Below are experts of layer 2 (counted from 0) of a mixture-of-experts language model. Rows are named router (the router's row for the expert), gate (a neuron's input weights, with its number), up (a neuron's input weights, with its number), down (a neuron's output weights, with its number) and show model dimensions 0-159. Each number is 128 + 24 x the weight over its row's rms, rounded and kept within 0 to 255. Numbers have three digits each.
Before each expert's rows: "gets" lists some tokens that make up at least twice as much of what it gets as of all text. This comes from a sample of Wikipedia text that the model never trained on. Tokens count by the router's weight.

# expert 43
gets: "ed", "ing", "s", "ation", "d", "al"
router:143101138166129102127109082114116109153129138121148115081116147140117138113135121123079096126135087156119132146115133112180141147143104090180150140116128171135113178136101165141123119109122101133061129173172122119127145172137148188155107100106102131115108130162155129123144156126106132130123134104143142152121118097132122111154098137135150160148122130132134130127129094098064112103156057137152134163114123111130126145144108135111092097102092113123116127111147138141182171120159150
gate0:122100106094144143144152131096139127121118128163193131088140119141112091111136160134118127095128132149133143160145117085142148072114168065133176130093154128120161163155142134123145143131136122113095151124140086110119124124121143146116110115135197161099129140143163179136136062165106156128132148090141136108145113142112107177144082137102115137138158129126103112120167107150107104094157123134146112129115122141114109138131150108112086163097111135102132084154100136135140101115115151
up0:174149124080090094140169107107139120147126144160150127110138142134110115136159111125127109149135143130151165116096110082107156158170118143110135110116094158143143150143132113074119144125149122147090118123117064081155153125120140139154133132167156121124171094129118112152129087138135145172119170126151157176117148133090153157098124097132111107131131114082145110106112126166139134175173109139138141120123094097107147129095104141110093120144145097117164090114078120107144145125136101
down0:123144077123117139152113110164139136144113105151141118119115117145125106133133122130162139180131137099139112132124073132156150139131122134115096115111121120162094147093069189121152166143115152114160169145105155120124078124142161107121140137128127153076133117120155175139100157123167115164152119150157136107124099120130161125128124142092170123094110127170125139133126108119122142127153140135113163080189080113144093139108149082097142133144184142132112135139134099139122152099106084

# expert 44
gets: "s", "al", "e", "er", "es", "on"
router:135094125166119143103143185113152162094143135124167106116141072134120110122126144139174072100092109097101139085090117075160126147152088141130114163158136169129173110110172145160148155158125128129115139125122127135092122116139142117128115083091085164146158125154149120122165155126132106120096090149121131134135164121146130146103141148166153134134137153117081135123117120151102111094131098095117102122143165123154170110132135167124116090097107148141136157130148125124125097116157132
gate0:146119127129125129105131120117131158122094157147142106098116133119114123165124155148110089135140124158077145154097130129123113177151139122151129137156156145146132122114153073101113132120124118082110108117151123108148128097152168168090112077106182178163117138155158136161100133118091094161123115154109103120124084142121133097112114100097144128110097169129145173141139128111127107115140111153079117107158100123144157152149132174122177085079120176135152121111166118115149127118140127
up0:116101122118134098131118119096117120178111175141132129109117133126156171120137112119121120102147143133117090092148077104151134102082145109148161100096155156121143142081116108127164152092140148108122116110159158139130153120128125130180111109078134129149137113091153119155176135143123138144147140153111130137111129136153147135103134141142110137090127112100082123107106151177126115122149132198147081135137157115077097126111120144140127169122146120162072089143181094123150150139101136
down0:105142136068161128152089185114133117140125130125131111148097131130142137146117139151145099122145153131129088136130111074102087136151126122153089094103106147141102161125133122131122095181116129170139104145146147095108123144105122112140162144156100073149119123149137184147141170126109186163131143106162107110122104165132097109130141116157122127143119142104120121177117078111124141134115097152105132107134156110141116110119136101124110115132152151104136117085076124163156131152077084

# expert 32
gets: " and", " was", " is", ",", " in", " to"
router:104127143108136104170113170093144142150115177132123164111107081153154130143130110117149116103122164094119147141143143117114148140132145159144110150127123098128122129111167144131174109107147102078126156067131137078138103128116095070140105112168125162102145163102112144141112133121102116134113131112140090111130164142141154172112145144139152069154127111103107157136119136161146100143127112128096144094100117108136159107142130116189126126129174087090132122105116162086104139144097131
gate0:144144110134153103090145070112112124135131128169159160142157125147093100128116155155123137100122109177104148175117146119060127140094149148141151178138120111136079143173152119136134130151148095093131117141118144130135138144150124130110150115126120140148111081143146105141150085108164101120118195128117177116135136147121124172117132128102095079116129142082118144142153146134081134135118092096161135125115120088128083114145150132128132125107116110132167085109109109143128108112103169
up0:116139114129104182141170164154145149138127159162104110100134104120105132133127091137119115169153128127111107104152105165136141090135125127110118143162118184142194122113105148131113115166071078165132124109119107110114083145123128160132109141144105121132161179106148137111098145146089142165140080121083113112112140103123138120156100117144124157128117089145114127145088132136189140110124127153114153131147113120145120136089084106125137164142131131092104156154173120125099148146104102
down0:103121111134154101117128078158171080135126114126129114160185093135131142137153135109098155128107110121095096131113084148129133094086119112144106119110110121146130101164121140137151162131152142092113126121123131148128108129119145127117081134145120149133129077125165137111115163108119117115129125131112113180139119101097162154101107129117128122128128126105151136185191137115113153130092117132135176118141117127135135143106112154138125125113127167120090191073194099141101139086136188

# expert 15
gets: " was", " is", "ed", " be", "ing", " were"
router:129113119102114074097151085069151087133151159132129145138121123156121154128148111113133085140142124153110118142163089091148116130125137147157114148105123153149146149126159144112143133116134100100121131142142154108153139124101137096144163118139181103094119169139097110132156135094146126137141078163170114114131122138137089120175126129103124145128122138133152134096152114141085158075158101162141166124099085121134169119103135114133093082138103110102137151136151145124174151167077108
gate0:116149148104151116129170136118131067098115198142165069131123156104178112106139137163123156103117135117134157163148156148110138118141156167121138130112143138128155143119137101130110099128123077167094098115146119091094119111139185074119103138137168165107127167176118098104131120121149115131139126161158145169140127101121110090122168114124122125136128107127124119108157123150112120100125136102130134115141092109158111123139133137130091062138116130137078133164125134114143138098154114
up0:064165126139128136167124136110126150071148104169113127102117202105147143134167145178143118130128123151127119115124138133097146147120151123134127131149154137108127140121154110142133147109173089141115083123146135110107167115122135127145132145089121136191099153152157105124114139125148105144082119109139135167161156151103132142107118109127105123122143120108156094098120112136108134134092105100119111128123155103095137138127173106155128111126154076135072146160111128083108100198142121
down0:168115145177177117091117125099139148149136144123108173146111183096086092127134167145134148084106144130106116137127137156128133144116164126149125096074161150138140147104136161163097110120125081118132163115132110143101114146156097143134136118133103139180124150105120100135141092124097127113095157186108151106173174121131135165091096101128115107124134139099136117129116159152113131141098153108126139139078171134124125121110115071130170117118115135111135096087117124136138104148122135